config.toml
n_layer = 14
d_model = 224
n_experts = 64
experts_per_token = 4
d_expert = 32
d_shared_expert = 0
activation = "swiglu"
moe_layers = [0, 1, 2, 3, 4, 5, 6, 7, 8, 9, 10, 11, 12, 13]
router_score = "sigmoid"
normalize_top_k = true
routed_scale = 1.0
balance_loss = 0.00313
balance_bias = false
init_std_router = 0.0353
lr_router = 0.00224
n_head = 4
n_kv_head = 1
head_dim = 64
vocab_size = 2364
norm = "rmsnorm"
norm_place = "pre"
norm_eps = 1e-06
positions = "rope"
rope_base = 49600.0
rope_fraction = 1.0
qk_norm = true
attn_scale = 0.125
tie_embeddings = false
parallel_block = false
init = "normal"
init_std_qkv = 0.0234
init_std_o = 0.0
init_std_up = 0.0234
init_std_down = 0.0
optimizer = "adamw"
lr = 0.002
lr_mult_o = 0.808
beta1 = 0.95
beta2 = 0.99
lr_head = 0.00955
warmup_steps = 215
schedule = "wsd"
decay_fraction = 0.74
decay_shape = "linear"
final_lr_fraction = 0.0
batch_tokens = 65536
seq_len = 512
doc_mask = false
train_tokens = 280800000
steps = 4285
dataset = "wikipedia_en"
Below are experts of layer 6 (counted from 0) of a mixture-of-experts language model. Rows are named router (the router's row for the expert), gate (a neuron's input weights, with its number), up (a neuron's input weights, with its number) and show model dimensions 0-111. Each number is 500 + 50 x the weight over its row's rms, rounded and kept within 0 to 999. Numbers have three digits each.
After each expert's rows: a language model's description of what the expert responds to. This comes from a sample of Wikipedia text that the model never trained on.

# expert 21
router:565515547487517461506450554474539460461574525493507572485428482517565519361589534515523598511492356487476517481501525500432473431496438439572599546488435389549538575541485505602508500448465457507444554492431493440528550475459457565508483481479501490519549552581504484541546493555491480472511492548540451459446401484525458513484427550473
gate0:557463563544541449479506447531499496498558550459490546523524413443519400479496543354504471465441385517502618485459566392479460594543452441538526478464496457432540515525522558512543490449466489464536456521463526546486545508423535500443468471523564497588481519525593541493576500585535495459412440434450552538469453510564536463504544631447
up0:450498478425526505565521593528447502447437465562534445521465466493555529417485423516452409567486491535587492501436508488530569517500645473411542479551513458495504437471494423474434479532532487492469494484476543459502474485550439503452506519521489503500535502525513398494458443413495429483548552553605534596579539461402500440459532338563
gate1:521523482476497492433497571405550532436537471497493475501414506393583503564382502531415618523531529524492504537517484577550582411602477511519505465467573452507579554480565546560519465470467468469449495456540551419470592508526531412470491516450626411468548450533420487528561481495522460546462492519494495614443463605551453644536424531483
up1:497512516511462518500525483469505489490521569456515474517531446444516439469477444465554558473488431554532481462446489511580447455533503543525533507488612391546535463509618543514449598517521446505427448461591499504522565550503478421461526512418518492592500482441385490505527511516557519516426424476433478501568435576523500548460540517510
gate2:489512533502606485587459476474519554397497519462361512570476444512566492483532535449482496493422410516435492563526569491474534405392501455521523522620487515477598534518485510480552448438486515476489521485454548336413502548582496484491508505555421382510468503602550495490489589472432524540595483453488508598491490472451485475487467532434
up2:537498504499463478424508579560486487601502521507580398480483503523492452416506435550609579450472530509531446451476402558506572519583466530448403486462501436550441504523541520495460562570567590543465508495570500671556572437517483433528498455520500561457564577431388483527528490531503485529489462563522502378576535456524513477462574447533
gate3:522544493404515460466527487489471412440517490509513584454523408391488535579480523453503492439387428407596527441545444471515527421501528527521540531505606614418402476561480502477547504573540533509585484525483577432478579448453566548546469545445533524511493417518534499488394598483544475501475455470485492427525525434560449511474431517540
up3:530524485533468474539536501476517614479487551462426511530505502529439556506607528452414399533454414533470495490510561479551452470485428504496436452417460517491466445477464541514513521592440443550431556473509428514503536486430588497540544532488457454520562599498559524515508522405466391599425430563493532512422465582544552544534534462508
gate4:510434553466561457514562498425558508471477523529458550433496589534493538507567446436551529414447512514451512590575543490522479428496535495479509513477554563659568523500449498506600533621544554476498535546536514493509548431514623493381532524486453554406499497552468460474538558507545524439529511499546517481470601438572475473557537557552
up4:528556420499496586517478452458537540455543440533550531514461531555513533403481468547485500500559456512535557561485441561512554560466515502472525526373501566393495518630488547514509547488540419456447505471572501492490491619548469439507510516526498525583541486568497549500410497529444476543429464534479432399397552560502504497491512492494
gate5:518582470590571510426536477506566457520506563485518493465491528466610551548585453481567525483473427512421515488480540396497418434464503561413560459550560522479588533503396471468540525578494575488496479481500530407484573574490576528447441410572508532421475501518570422430481543476461448446485552465499570532525569457553494578461507507523
up5:509503572513519514470529519550395473431512521604524517422489456490454480490456503517399515548496485485483486551498558536456577558586384459545460461526480485450398418497500508418438462474499492461483490456444482556538577586454402453512524455438489567449446514461560490560436394516516569536517489491460469514463612507558470390507531541586
What it handles: Final syllables of personal and place names, such as Giordano, Johny, Bobby, Argentina, and suffixes like -ian, -ement.

# expert 56
router:561481526488453483533548467428480517499567514439428511507459466488473480455509502560584486502510448526488589440459411514331512524470442471495519510515450505517465609562504513517523534469544437479438504555466470458510474484482553484561517431502512504529601469493511508519503458491461467511492457480502482401501435520382452466477509559524
gate0:553452503513510505439477517547519566418485396467520523519507466481482570474489606592531527563499493454478513522505437581439522397500462532521556511574505508511332503518494498490413506480516633544487526515480380483524559477325442417517553525555518463520449490594508511512486485461540475604527509478465479476406515618521410506490493509633
up0:532517530503505488444455485496498520463467427479496524512507519406503544545462545521535435522500512421534505561519429539551476433435487556504440519440498499584504462453524556489469573440455620462562417463488469420556515541466546469543501541517391531576488501529539487485442499332440545576501468474498494494497452528515428503427379607493
gate1:539450519494530530459468491505405543513499542516428544510547511569457547519501453496525497501491458407534559425428491480443557568518491379500505525490687500462435509517465483469534517502501479560568545500490527524514521516499551533366526457543573563441494575498496511501451488532511475462480481502538453431472518544406481478483631537618
up1:495412463519469498439461439452425529487502610589485475466495569484480630474577454416443515448505450521493560531522452450450605456509502478462452542549570591453511505529413586553552473549559446532421533537531503441479542451467497530494486563457418575501485562492495451494515537509513396433417526397489489464507508507491473498390526484426
gate2:453495566494554517440488537552574532501429488445436443580511458420536590534517528411586522411482467485528500551506459511440430450505495571438482529593471469431543539451428536475477450543597550488496459584504463450512478541543514498476476492448482484418488487445514511479576526428532569486549529446496602473494550489477553483424415465579
up2:482482505527468462477523512476447539441571492521460545451485564465447536585503546432596501543529501611450453455493503494460528438614509392552433512494481598440559627509413534469596403499511433493534520467501498496535432493540521432442456495429623505484528508456494493503443446474552501420545519514497484569481503394501509482473507539504
gate3:477514528362485573457517517468480542445494462489524459535504500515508515388514437589462487466488382513507609476426382458413520471442466586551582460471533546388423495465489548438560587463523463415598505445469516424491542498575591531578449546432559500503498445514532477527537460519541469500503473437426588538515398575537492492533412474475
up3:527496560550477498530508533479471540482518505482494456536488486516463446477495471489471561434518475546555482574560475505553458557532501438447469465577480556502552577536547532521534535590385501546456571554559565476515491447465447502438496398598446547424567508434463457421459581464373507538541560630566497546528578373488491595474583573575
gate4:513446477462560527557469501408442497464463528492436504541507486437443562438448501439434448497476546406519646437477500496479490462461485475523522479491425562524537498427534472523611486421518476469485507510525399560472454403581560555461525396594488477484596488463545515484463492524506448534514482515488442525457476448481513563465503492565
up4:431476450532517551589557454487487533513373594545450457516513556491485548428440539404579472535531495410542522381450419532522511441460550582481471468564512523514499446512523392470570566480482521586490465464488399571509418505469549416445483433502534493427514483487551565541487527481581486488483455483464544481539495457528582481400508473546
gate5:577484510545519510468455562466562535551434569538433437487445485430413469476454546598478522461438442528626599491508612459467435505563441513522545492616490460530525464409534549497559497508527495523500504558462469525500461429527501591458535528498534504482525508521478536469635565450483547614507478535475510557455427494488384536466522571559
up5:523436396500542558603497491579496460516523565428550526510544458479484556494553507551481462490528448484464591562452477519390527482466546484441451440413536445488427505515412436431484414496509542508486475508451484552376456478527429432548503484433453474514484568453483520463504421477530481499438428497462485447469532504551531448487497364514
What it handles: Pieces of foreign, especially Asian, place and personal names after vowels, like Mi-y-azaki, Kazakhst-an, Egy-pt, plus capital initials S, W, P.

# expert 22
router:513463560425621539510518525524594490492506516515483545579438417549552548440511559520473551503375451523564628431495449408460498538428503503432481465520451499469510510490421455545440507446585584533421471478490455513520496485474561534516499482548516433472624494586518557399510569492544455514423525550469501551519506453429514506506565546452
gate0:519505512548603546506534412519491443465519540486501538502537491584471503513503598506489487501489450492582641506589529396459436419402440510495547484501527560481459505555521510493414568525460434513492564592501485457426538485405420453509516517508524450472571484594474561533508456436598515459482577479370565496484523452482481458438545595522
up0:490484540386459436469504514468520486582588482487546436537511524422525439574520488417532535479448557501462428493406443518480527583492588557588421480493377434554504521500524541536572454513502503491481395486530485440585472429526506563481421447485530486480445495436513484542531547498458471560549470610547490521511492533417468494461424438544
gate1:522543581533543476593444512504509473537526550378482564547566458533528467459469516523487522407344523547565459554491506436455547499480414504338547529474555521473518514516510402528462483472512549451373507522434487545484482545519481579565536486471528478549560564590447445545515496443535563479544512520562503525394522514543485485537519461509
up1:464405411455422543488514408488548499422492472613516456454420551453492480567490517523514489526649463511428548490525388557479493438500563569613466426553432525551414533498509535398585450491542506463551558476550531433487514502506539464434450527524534541477422390457538521431520498474508457569458457492479629487555462462466518483454490530475
gate2:469440469428489535470505523554458537589478592548497475435444512524596514483625495410502481552518463571476494509488531478556538435467497511423550537506487418459539556525457487450501407569470476503463472543448487533552573525414489476478567494561539375510436471530591555379520518516559475492430514534453521569466551485490524498513492502463
up2:489456417474497553451532504518544522576527538477508494455413524631579559493623463408440508515521476499444496537546525470565502501472464563426472576554492466484544574504537459478511560572550515557390522566474426467554590579496512470449474516552603429488474479479454595365552515503527446518467573532467506568450478538509506531514503491411
gate3:557516492480502523508493536569580556522582459534479447487445536555484448489453620539471525472461528567495509516425492545507560452653454470450503364516518418487541617635473579569501537524465527516547516427506487586526479540492494473445537392492550456509544521524403484424669508463499489535594565516581438516436512531486536510411511534545
up3:450473492471501491542534509519400432457507514459539430518552519506513541466504484458473567542514501466489580539529439573482410533409524484509446474495504517518456435424443394453585472462513500516485425566505448347556509484458536576551441499540498528461479516470545546496450446508447461511452515433416522492599569504513468548499596509458
gate4:578447470567570578513582535493494584466465473561450679563488500426473565484622521420394507563507568526499528580454577448458444429454471502475562482504503424505540473490451553465533526440551524488494497581488500519495471476472565542440496503550551448406549528507504482379494524497633510537464507534481504545489541476500505570468486501427
up4:551523586497538478499462530424534582480504532416452523591473496460540460515461449609526534539428557480490499598445448537429560549446467540474531445492512451475455427534482548538498612534497539588497533491588558450546457483498445485424453551494490567526571551597412498496545509482469562493598482514455486531521614544483547526578561502500
gate5:558513591438421537488452472492475519607491451499550542489421540415605570515527414488505469433410515526508554526546507413495480538455547465526506475577485454505435596456505507565543567472507520465473434496438496414471559480450478543636528541488579501482506432564502481489506520490466463481509523442480570612526475543359470533483475540480
up5:536435479414531550420604431514495602530514486500539488469628513479530426510542510406521580531508502422509569493459507441535422598487477476540599458532482520439566502523577437486553470542510522575507492447489523515540372424475469524520578465494377506453519460492435502525611599478489459489468496481439524536611519416490542505452487507565
What it handles: Function words like to, of, not, also, by, especially in See also, plus endings like -us in terminus, manuscript.

# expert 14
router:517447494533606451565486587546534461510488493531458520549441496603532442515429537564508571406379453534527622533553429555448495463445548569497558409555518519613449521501454567537533515527509520516479523531503472430434548510496501498485511459567444445494535496555482519462590480508516535431516473548529507482445555495465401464437469560457
gate0:501430515471576461461530495525454487653489482539534471530480438548550408568562506542475537426462493527559516510596401552506487438496467543507540498533529487464543424545506444517526492506452566433559526499591511620446485548596431473512447538499525416541449455471463470484451434479523572516445444479540474500521546553534406435438531550579
up0:415500465536408506537473439494586525458468545456527477449483463474410481510430394609532523473543516506468482523485503503462581473581450499426624566477540498532491484478494668549520507414563492476584521506608471480481535569534497407467487551402543480536468634557438501541544511497535526523534464522532513506438505493501452579476451546424
gate1:515459497442594488421517609531463529466561452488490481520469506500445465500478545447490492531467503459578607411537514549528516524449533492522497447552497534449443493426389460398469505454502534472390419553445437526501603527469529618573547535568453495498518501457524517453552539488630462432473494590513464491515468633434374561549427334511
up1:587512550572397458528469506589517445535478519490509468449440521351547514472515549475581510520537524582473448454470606476458473525525475485409429512565526437613517544602619495533418547535530466582518495515614453522533610551436525439390485459499402488561494571474488448553444519513532485476486528498366468492470566503519599514496544532506
gate2:514438592545623508431496580584526441466462437454576458547467483494465494496484534485450563483466561555553534548508503433471516475468482576524536453524604508526552462437509524543478534546484476522523452467578400482423505507556384527564536499509589464526452442602568469494562443456549529468457488570511530540521556546572370454526561540468
up2:536556542452588447496553456561534404407472481432559511563551523438401460548548535453524564480498547496489617499528486549436510463486493558500566516480492565537423472479474608497544481524485290550522552518590488423498518520548439547548528505427544486463494478557515493527442476480625456527507469570558470475505525567466489516459564578429
gate3:518484510482516471600472594517422528474525496561453469571535504513501538547563438590585438507420459514525433560416440515473487451450421508506544352532490561449498493439462582548508530483510488451499436489496485491536491543491489525429546469464457475498464587498487417468468482444430444439472510494506579549487392490532560497501535463392
up3:480425572505413565490603568522456441477555525536428426558494469443467477519511541508503488568554540444448415459537435591581473444453526477518458518516413483591480508431518470526506515500503442573549506509536520508541522539536502519470542400439521598486520412566516504462478572499499590436495521477584507564568515463498535603488462461571
gate4:494449566515640543517498552538557457474491506526517547541449513429415494511513452556432474526433563532531429537465453530500522537409501489463490442576489501485440455462493481528502567488507579528409550549471492547542565610461464480500457529528473562461508574569579444449530544528416519483464446520574495537484517551568480538502552432609
up4:510599429548444476541513395486402578525504538421496511501650469582538546495544516458596560477519504433402520454539462496492500528546511471585513565463548425569496565561548531503482430514485433491508450550468541445362445459537496584531503489438480496540507413500490566522543547549524456501506546444453482452553501556510575506508457488480
gate5:418438474614521579475536459560459526524493533476423425544546441479549489504411506481465510523467465496524556503546570465568550523449515464447520509549507552458538431491499582477512504550391418547574588526523560460463482573448542436562476526438563483554549485470470543468515478471470500437471485523492488463476504418573560448572513448468
up5:527338531475502449508526506500523503418542480474546508695538527402506497436488453472458533562599466498478575523524512568438498551535439448482469452532491561485580519455538498594511549482450477599575519539554482406422524492496444406467463503455468527510530567565456510536428493447458529541454481509596566503533473496568511535520622577428
What it handles: Verb stems and word pieces inside verbs like ord-ered, consid-, prov-, mov-, remain, plus would, was, them, part.

# expert 58
router:560512473470540461496464605572531459430612502485484609566471463516511510428470524513458541546493475510426520522553503586483506536551475399422528539471482474535497528446490570491528462486469400597466580610478463452481536481488482484539498463412538426538560491571522497436564462524478534491465431498479457383375463443501409509546550486534
gate0:535431430542533504467378520481578590448481429476415524506520569577458484416591498591618447522521460497488607504562509502469563565495447503495551503544455532469497605494437463542552446439511482524524438543483524505548469490528455438485397572504460419569562518542441446574535486454479470453440528540500605464408488532496556438461453561466
up0:538517482392494461559381526528483492535525512634509508387471467461484457555505437391389450501501428408493466590427476557524512549598487467579537464475597495520447446401462508479474483422475475488468511484496516544557406565445507472519510561506487505469436531410477542529451512360505481513463504521540455461570422577485556502505457547570
gate1:545495557506464359594520511550421467449531523460505425519650381537532568482396396481444541499424492440499459525560539503501515509540502506509606525446575416546496462493545489451531442460425452464497474484598413547408470489513581613387455512592533495577508505503496516545566479437363482493463557482536452480364497516555467503521497402505
up1:457500485456443502436497492437571493537507496468440517489448583500439415490554537532532489440610473588499488444415508488502495485488560464625442555477464560382545530571437466553540550522553545497545549501414583528494473588518467447515511422438493517438455509560538505491405459556531457562567515413421549490560462466440546459412580539434
gate2:536475573457562482559424555510456466515540534508496554570519470572566498513618574408493527491419460544520508555595497445443464416567515582504498486464513554454465556479394538535499497552423512478562482526536452409460452477556542529493444516489471552528500525555454467503493461501563580598502458600460565610501462522453439392582467553573
up2:531506486479481547425469468507600484531446461491611430510384502522500527425505511550573459480527478563495456393442463516503452574407522479490463415470540499425477416515575462470459518399569465469416462509515513492526549518456395489563493474548536443482482445446541545491522533497526384462471551451418485405492400579478459543438529483526
gate3:457488481593532556459520577507483487594553481366594580470488524508552516534547472450468474455472496551522498502435465444467503541500520465541611423567515462533473561461474463515563495468552522517495579554452418471519477465631552448527570515501492527621478541567492484487558401392510479448490402590510557529589428472603470513567522453510
up3:493577496509488626487432543582517539538519516516488488450469475394516522502531550666562581532530447500561453377483540469506509437532411592567460463545398479509460475457464480452549569524530473533563404503410570533610603534424575478443500503445573464469433426519452497505400393403501489538556609415409486567527562544471587536457527519534
gate4:443476490511459450486571593516403404487557634491468481511528500463459426342609554428597452519426428550468485449484390418541449476455532414534469531532549496505491490577487583509591533533521617546533588489579460493538511487424512459452473460483497551553485628583508480427530459479540531458514457514532438408550516458535532499493632520537
up4:488521531462427464531579436479559602527533473525533510474539504578555522509378455572540497421541609434477427567493528583438597539537451472399371464519523485412444518516517497466483461458533478462477471526455447467437470541532543444486536433584496498524519474445488535511472498528493451489540536448468518469468557490480480535527562455554
gate5:585546535514583498559488515485588516541559533479533511575544545487508534506479582567509547543475480392505564563455486474454511486444499571484468490477460518506499522578521453550511603480482536492500565553440444422395512507560510508534561441464475534535546542607447504411620533529517526527525521463522579476488497507530554612521539531473
up5:538593512547573517520463550498481523509550470441540551508582485470529561502514536506514522502437482432559512527549523449451548430513433531482447500507521507508523463565556447465458508408412611464536544508470439450437512539580509466487488483489408471533493504513395465462546528538500563544503539543564604534522492557554545585556528454546
What it handles: Frequent words like New, American, work, well, known, plus inner pieces like Conn-ect-icut, co-ch-air, Dem-ograph-ics.

# expert 53
router:531489532482507409483392542523497464535522654435444600458475403479540527479555446461495553532511479516462504395488590489406519503492476446452551459570556401568466597533471568579538414455497514488456526544464455439464487477475502509397484474458481469453586539576581510489553527489521472465472324496496428494443506487457462540476529472551
gate0:493481540532501446478556575546469519528482456516548486458559410500556486420514452484491499559496526526496452481481513481436523515510477474459496519465622465572456508460457491602448538533421490535469491511510471599459608499546545520417444428523468486493650533443489517473438402525511455568475428432523463512508526550518500453464491475459
up0:507503484461482526512508520467490540409576455472516385493496539519564457521516519440447516458475453523519446494557548510543417507615554572596528507543369545465528542498597534401482514478455477500540463494450478390515416426472535422517480507557555491598490459495453536600498597538511574543533615507509540525503485488437524552510393476498
gate1:525498585481541446447521487449535438591572582548488481514395458417509510567544563596587489492464365489561486496525460469479473460532473434457495598513494450415551462494538489497506533461592525447470466561555513538452463531524438512530471490501511500496469572506548400473547575544522494449501443476524440548558436582444511496434504489597
up1:473468523485517557519541471464519457571511521475454435584525543529439501510507439582415469472532427489517544455415455470487525456542490514409512553483593400535385423504525525508588555442562536512523451471554479515506479497464481462483440498474567566574526596414557507597542522509448498496475525560561478554485518570550454581481539494547
gate2:613478580447518481490433542528566494558549433480610555465418384451483552486554526569471543478490511560510582606551470479387501509538548491485528416458475342546498510539492527548516436500411448487461506552487490514563533480578524525480464530494508507549488559515593484449539472539575542508513437440458469513519432506518507506410534455604
up2:442507461501598409487533524608531568489520566537453457554487467516556425519454508436520516460451477419375379454495492486545477454435421519502461547599495586499502544485563547472446556525537548506490547499542607478410534535421481488466549446514499470473493365597442460452502571461523497531485531536509520494489557508516474568578540510428
gate3:509493510455536429572427546532522534576454530414411523438519444460397510517578464412429560477496561518557501522451555540481555427425514466575480560522570520471516490476455533549501496540485539412433495511466444514520494481486505526484562493451472502420559600483482431516442615532566534532514431538543515567532560514468569473430534409503
up3:534585589346564406515464542546541506643553499494529500472550523542521501544558540452505570412476602527493466484544526551448567446501489494517492511574513500440452490479505509539555470581445517529460519521511479538502492404562477588498498494486499477544611562473495515468514550454584490428533375464480428431443632462472514450456488509528
gate4:536492533443558474519451525504517497541580542476433522509443488355594533421387574475593605468471505512537558499471501458500497523514531491535453475558486478565492542473434439516513411533576513528469480488508450461531468455456534553492507525515396526425503444536497411512510609478553533419504473470481559617444486484453548448490444392550
up4:510424465505437609474515506519461546501430521525486513568504567565435451499567498522492380536478486499453543473526464516453535444450494507442513538429502565351500480555473520488472598493421502476490468525531559531446529582553509491510536473565597439589527498484580445468552462545470482570541503555540456409477458535536455566544561525448
gate5:467506599402579464522393577513547494527502546515443455499496511532490498573493560502532466563449559514481482551462454494471492456572484505468501478535522413508504453577523528554497433542486438517426426506476519550569466513589557521535550563463533547414560496537477535477553526431612554456533563579505561528442518557444611541478506451466
up5:497515449567575483559555567513458517533540488444446482609593543534515535473571495444448491444499573508497462515517443469467558447507522420413509595509503560492510534510460381555587417564483475446389601497520505451495562503561465509481581455475450493457566458530474462531585383594510437467509524557487429513465523478483506561505510483521
What it handles: Later pieces finishing longer words, like constit-ut-ed, ar-ch-ive, reserv-ed, Pomer-an-ian, plus trailing digits in coordinates and IDs.

# expert 24
router:527434538392491525603543565505532457480567543468451462528457423491517448342498552497558532404452492540595565550476416544425532485545451596490469462460541483401457583523496557548479385442547522498426508449538517492487521524535541542496547468545401453533536486505599499445542533474469527573458492516560547526468477472420491568535585540563
gate0:441454467398498502522506506524472552543499404475529531474468466478424546508559513564556483546437496466503573489525422475426499342499508430545529520404418539497488499556499538477503458496470514495531568434413591503582422487519406418533493515528474429423511489489387510490404474531521468533509490445569554512524414561374533466530503460507
up0:448396496457462513485496524551521534525601433490397545493449448515487477533503536564555471500535559535456529473435452503401564397502552423483455394477474500555472540453432507487529391442572543548525500473508485434513542475610469453473505500592444485469501468447500459416471562512552484438460432425523566533531560584447547397564555524537
gate1:448529429513552515518474472555520534516532501549546522495487505533493556429537578599508588443476465435533555506565514541435440512459533524476427575540504472500505513591427498534495541521498454524427518581432537522414584497430594440563488484543492559445551564526482515514584437507521546586481446478462505377341536515553526573507522497492
up1:528483473567458552486424536530488487418545516647458550412413499480549495459545569547531548443508483497538437424543552550442475480535592539572445571513502480515508505551424509502522608451515428531464429575448504548441604466455553533509516456519554488488587579545531484515580503451500547491505461553472515445442547574514507572552491497455
gate2:503610483536596440485445499646509531570463504502548495513476432494536516482445549452466495447433446555554615407543439449539520576422448481473520506563488578510441494550530560492485521512480494493472523580415471468479484489479512466564498412567505519588464542474450446377440459431510482495443505476380591521602491526498483509501503533461
up2:438507546486541523585459449451382609461442547580497489497490396459572563447463482574385494467571418591539558415464517521502624469522486493523530478481504545491401435471472595447549444494526545456513494504457517491449474540462555551521510493577421622519484495470548565527532549515471551558403485482485559445509490557552550534541470473580
gate3:508503444487586519514504494547515549494510535526503463460450572544470433506468506402532502472511454570467457512522496499543419490448597467548575439503523526550450494502415530475619444477597580418566566523538441573550549501527591510516466510500510442533476459516515469461528442500580471464417544517489530531537396442488408465484466543537
up3:462552500446488522424600459493451521543393526559520464523563565525510500509395476492502447485535426487563482533517445506489523469520512564465600541532519546534487459544534558517537448607488574536533502503550561497547357531469490502531551585429420476512472458458530442432561443492430541524429502543610524567534448508586571470487469415533
gate4:433609450580549525496455467466516625557549449507424507443577550448477565536503488486517529520470441510498437432464515437551481489407409487472617592620443491580473531532469482560525523579466490517480462510431458400457489507573498614509573507479582483508485411504467545535528572425488414539568541565542496451535396510433548458470440512467
up4:569505489502427518487456469496516506425474453560514523621451532428529544513479514540515607452498489520496515542478475520417523537523528436466407556555434528494521535546490513536592570478484469473501550575534460452432533444441470601531447451579587496472573561554503481486516416601551497498584520539484518409411512457513492553491476457481
gate5:454605489556482396516535485536481490488480547458435556540499528508455556555440519471479553467595427522442493488496478498489446645568462500408551466561518422535489520438431486512503526487491612450499535501497314433527474485368517483372495440496477551501571446517477492451558521490512450568486467528515425544509514495449501542472534550524
up5:509457517504480531420456528477537558520468518519577514444449467471533492479528491486541444527494519499514480495479531458488563528510405557588544558547519586519604469495565558470499450479480419526479491600381603511528478432580462570650514533573458464574511538488488494448482457507511478450393562483440550491481503563629531473558410512463
What it handles: Prepositions in running prose, especially of, in, to, for, on, at, by, from, as in members of, in September.

# expert 50
router:609506542503517522579485492503546456456525610517481656492493423463542595470527534573476615504423337499486498456526460595473516417451449519510497510435517424475449478414479492515471483383444460483520411512445467430466569491457533557570521472457475456512558443515510495507500509476507502553502478483488474501527380529512419521503550487510
gate0:435493401479491464470475452587461504461533536526565426530473468410496494489499539464429479427400457439573514427539433493501471480466492550487574498651645493492460453566522501455425463483556486548535453511550489517376472489480499462444517502602527529438506520500460503472563616509525497470425528464453495430516489571550409560464566449533
up0:540598510509521522476513503437561569456500447423485484467430460530481438568592507479512539502616495519456561515465593501474503644587459512571533406495508458542443513501485489493453533470590477531484542545491498487514516497501420433508540467570527496508539548510530528455504496466530422472548484589495534536483566460453628524410536503528
gate1:542395553474442553528487497499496404468457404526494542531535549528501518504487481436562523580397455531573605534555538476560471458566451490518499488621508523488472444516507499506534523429499522516480502453438522590557487548434595531525453489439543504447526484493487453478402553556593360499474482546532579512483402445439520549566523467430
up1:495468451454475513458498548510517455437523468536498461539487507495479485574475527451502491465446520482503458551491469529531519494478560590501521427421472538410558473493483448517492467514469424509463533419567517462565469436503544496483434504398591464378468504447487583528537449496510552567480597598524586562478531570552430509580403478536
gate2:498486445429644493486623462446471476465581507538436494528479539512465436416611517539514542548467437491426523530516521479522514548437438503532622407478489490503462540522537534456448413514489477528540488438473596483431510490542513539494496454382463518544482511584542546450500430446420488503511473541472497600509510576445534420557466541381
up2:528464479459556476479545510442402466464552445537522541487433454433543488420614444461444522533454519546464495529487576497545520468506383461514560444494494374460542553372569499438500462515492498533534459424476528543428525510561504494463464493506512509624451446537551521489434387472546417460489500460578510568564487511462563498584476471449
gate3:574458493470581555561526538581491462380500477536510507581507529486586587456605553394440483565475527464477493420588497503534557407431490541560479564502510536439478401445431473419516499504559576482446441487400465543536535437567517547563607561576537500483525379498532477443488624485556499461451550534596481475497492569579432490571405469487
up3:586565461523452542470426393499563481495514552484506519541471468512478464485412577485503476619540421477562472470393504437525487570398436482550508424530452483532574561506500456503421584547545526608586491532440557576547545495452522521439475468489485511495495444548447458429527498529488522415466406402370527457519510530568517575463463545499
gate4:498440567535526517568501504463509545543557598551492547541463489548437530488530494541531473496492494491409437529532494505456505568350424535472532563532449520449446503547443492480497542503450597436437526537430483548542486529518486531542518554466507573540552517545460609522467516445458497497644481476440493465608546500456546449614522489571
up4:486452498501433562544514552486510523478535534552550487448529483457453559359524520499567489570504506483511423462531538513444575487468535516482522550425477480541506514457477449513486547445433565540436479488527498541564551481457438402415514516460539608534544516469470678567541468470514526441502535428443447448541495504518424453619430402523
gate5:600499465485634538594491530414475458449525539539562475511588491488580477513564513506448460457516468439460475554420494394531547416547484565486471519375407451463536459515471534499469462502465554524471586504478480564381435479480555486463490471475475568585436445541486537488471414482573563543429501549457508501488444523519401502433431477505
up5:578484504470511524505455491470502477409551554452433589468398482546446545521501557484459443520586482480529470658564548487461499473488423496576437541446445559561482527516530529349490482494527464477457540556562503431535499476443512433505486556514459462517440555497452507445537583466480453576577487501427543588587465557534548631546469452557
What it handles: Closing pieces of nouns and adjectives such as -ness, -ic, -ress, -ens, -ality, e.g. Celt-ic, act-ress, Chron-ic, climb-ers.

# expert 9
router:546396552516466487499591578515546461463469493459491464574443502502515434525455519506594569448408416503540535452491451493423516494504516527483514484499382556506458585509442532520500526484490533469386537546520471393423513410470566511507493431452531441476513519585480531530554542536466522576465539519510502477454389484433498527494525473470
gate0:508519500514508467532461471460490417445515579531487505473449466511509523483516478447597517397478503495455486511525451459500508506521592631532580599443521506494475461579445518556432477549529435486535559515434517580585523464453435418469388453542489571604535443632454501567513466529501616490518488482536550526542456567520448527489439449511
up0:474497397480454503506510542483515513472454438447515525430527507381405500490416541453480554516527516454503474434484520448473567459423548538478464537467510524501544541488464427509547468497564457492582593550498487458570504444559509445437506415494477499600466502513487491535521529553490500487413451439561451469456460490547534625518407500455
gate1:486506552532502549495508492409394513538459627437478567453482507550440570478516510474540540534484553475553510395422502390448435464514391409510457524629556465561521550465457500536592502523578517596493477479536506517570544442414541486483488507523501494541568504469568456476513418575571486491438479420455442527475501476452508486486551547495
up1:523522525505544440604474492583501472510609535493465550452491401378580460481516508563480485551441447572366476494563526395486491513535522465477483450448476385517460507534495593529447411469438463464549507584525459508514423552502446467508490428498474490467522562502486502506591591465414528476521517514481464464469509508444476479509521503560
gate2:526538406541500576636481500491532509516508557437474506517501487514467522520545514459547588530432477580529493535592568501491461542484465570483496552455538514519566494478386482595472488571565440585467560608565468439499525415524529481475430403450488435484554582476425445432436507444430531577454552485409554556430505464467489527491598522499
up2:473431485432599447492445544529543481461497462511379478483542504483508460412520498553427467464483446456482457469518426473491466473437570565442540458459489527472466464552509554494541496463515614484476542485475537537503592453459529577499561548506528600552501549566520460471525562532499408449500438517451401461519486567639491589485433512508
gate3:513533466505539544419474523519497590523512533509546419494497517525523495535540561468519470476438530476500428472498444553506637456497452533474504551490483507439526544458432549566411568438522480533563603428586506490484509470575464533522527495449463509449504495561447561444466544474504581476459405428477446481459516493578481662484503440514
up3:436514464491555536483488471484405537488519490507488496488494480585483468562566478563501537406509414527483538557552498470517472519452526597526477660492608587579583521455464427407398505590462532503413509587551515592503498513516493471583455517576472515518484527487418516582447470509557516548432470533455499494488431529547473495486578461503
gate4:535520482451501435641502443494500475473574471559458547479519485536427464482474587472486582524459493430432480487539523483484516424527545551442463505350497463574499490496620514509428430492475509506485536489460475565541530567414552438450493453489486483562554488407538551518384512632524504444525520568379422487517530527500439480441375518468
up4:545576506554460587520495517451512579444508424530615567556464477435493528547502412538577566437498442494531465499459513542507537524526500478480469416434482431449485546492485518504450588537487462516395490502552532484516479499418482561483520434546469476415500581533476494552559488499520491530461415498544386506607439486516452615397568487516
gate5:445473506497482507417493461511533560491477586496451620398484517504461506423487555527573522511490507542361462447539450549488600490514530438507492560554520523393494525614421546456470443450550473446461501485505495543565495568514484359448496510512538596442528561570487473461450562534488496497461527454439512466517556514457575469495489464487
up5:478574449522485538475515433383606482499520507480560387409532461460559467532513464482521552555503410563484383497465498397485531551490466561461513470497547511550532484414475476492394599562512494559468431534461508433549520453470501452493514506448516531478492455493437452464495453482570540505552543478387545522646475475523500571318618534518
What it handles: Single capital letters starting proper names, mostly surnames and organisations in lists and tables, such as G in Gassner, M, F, D.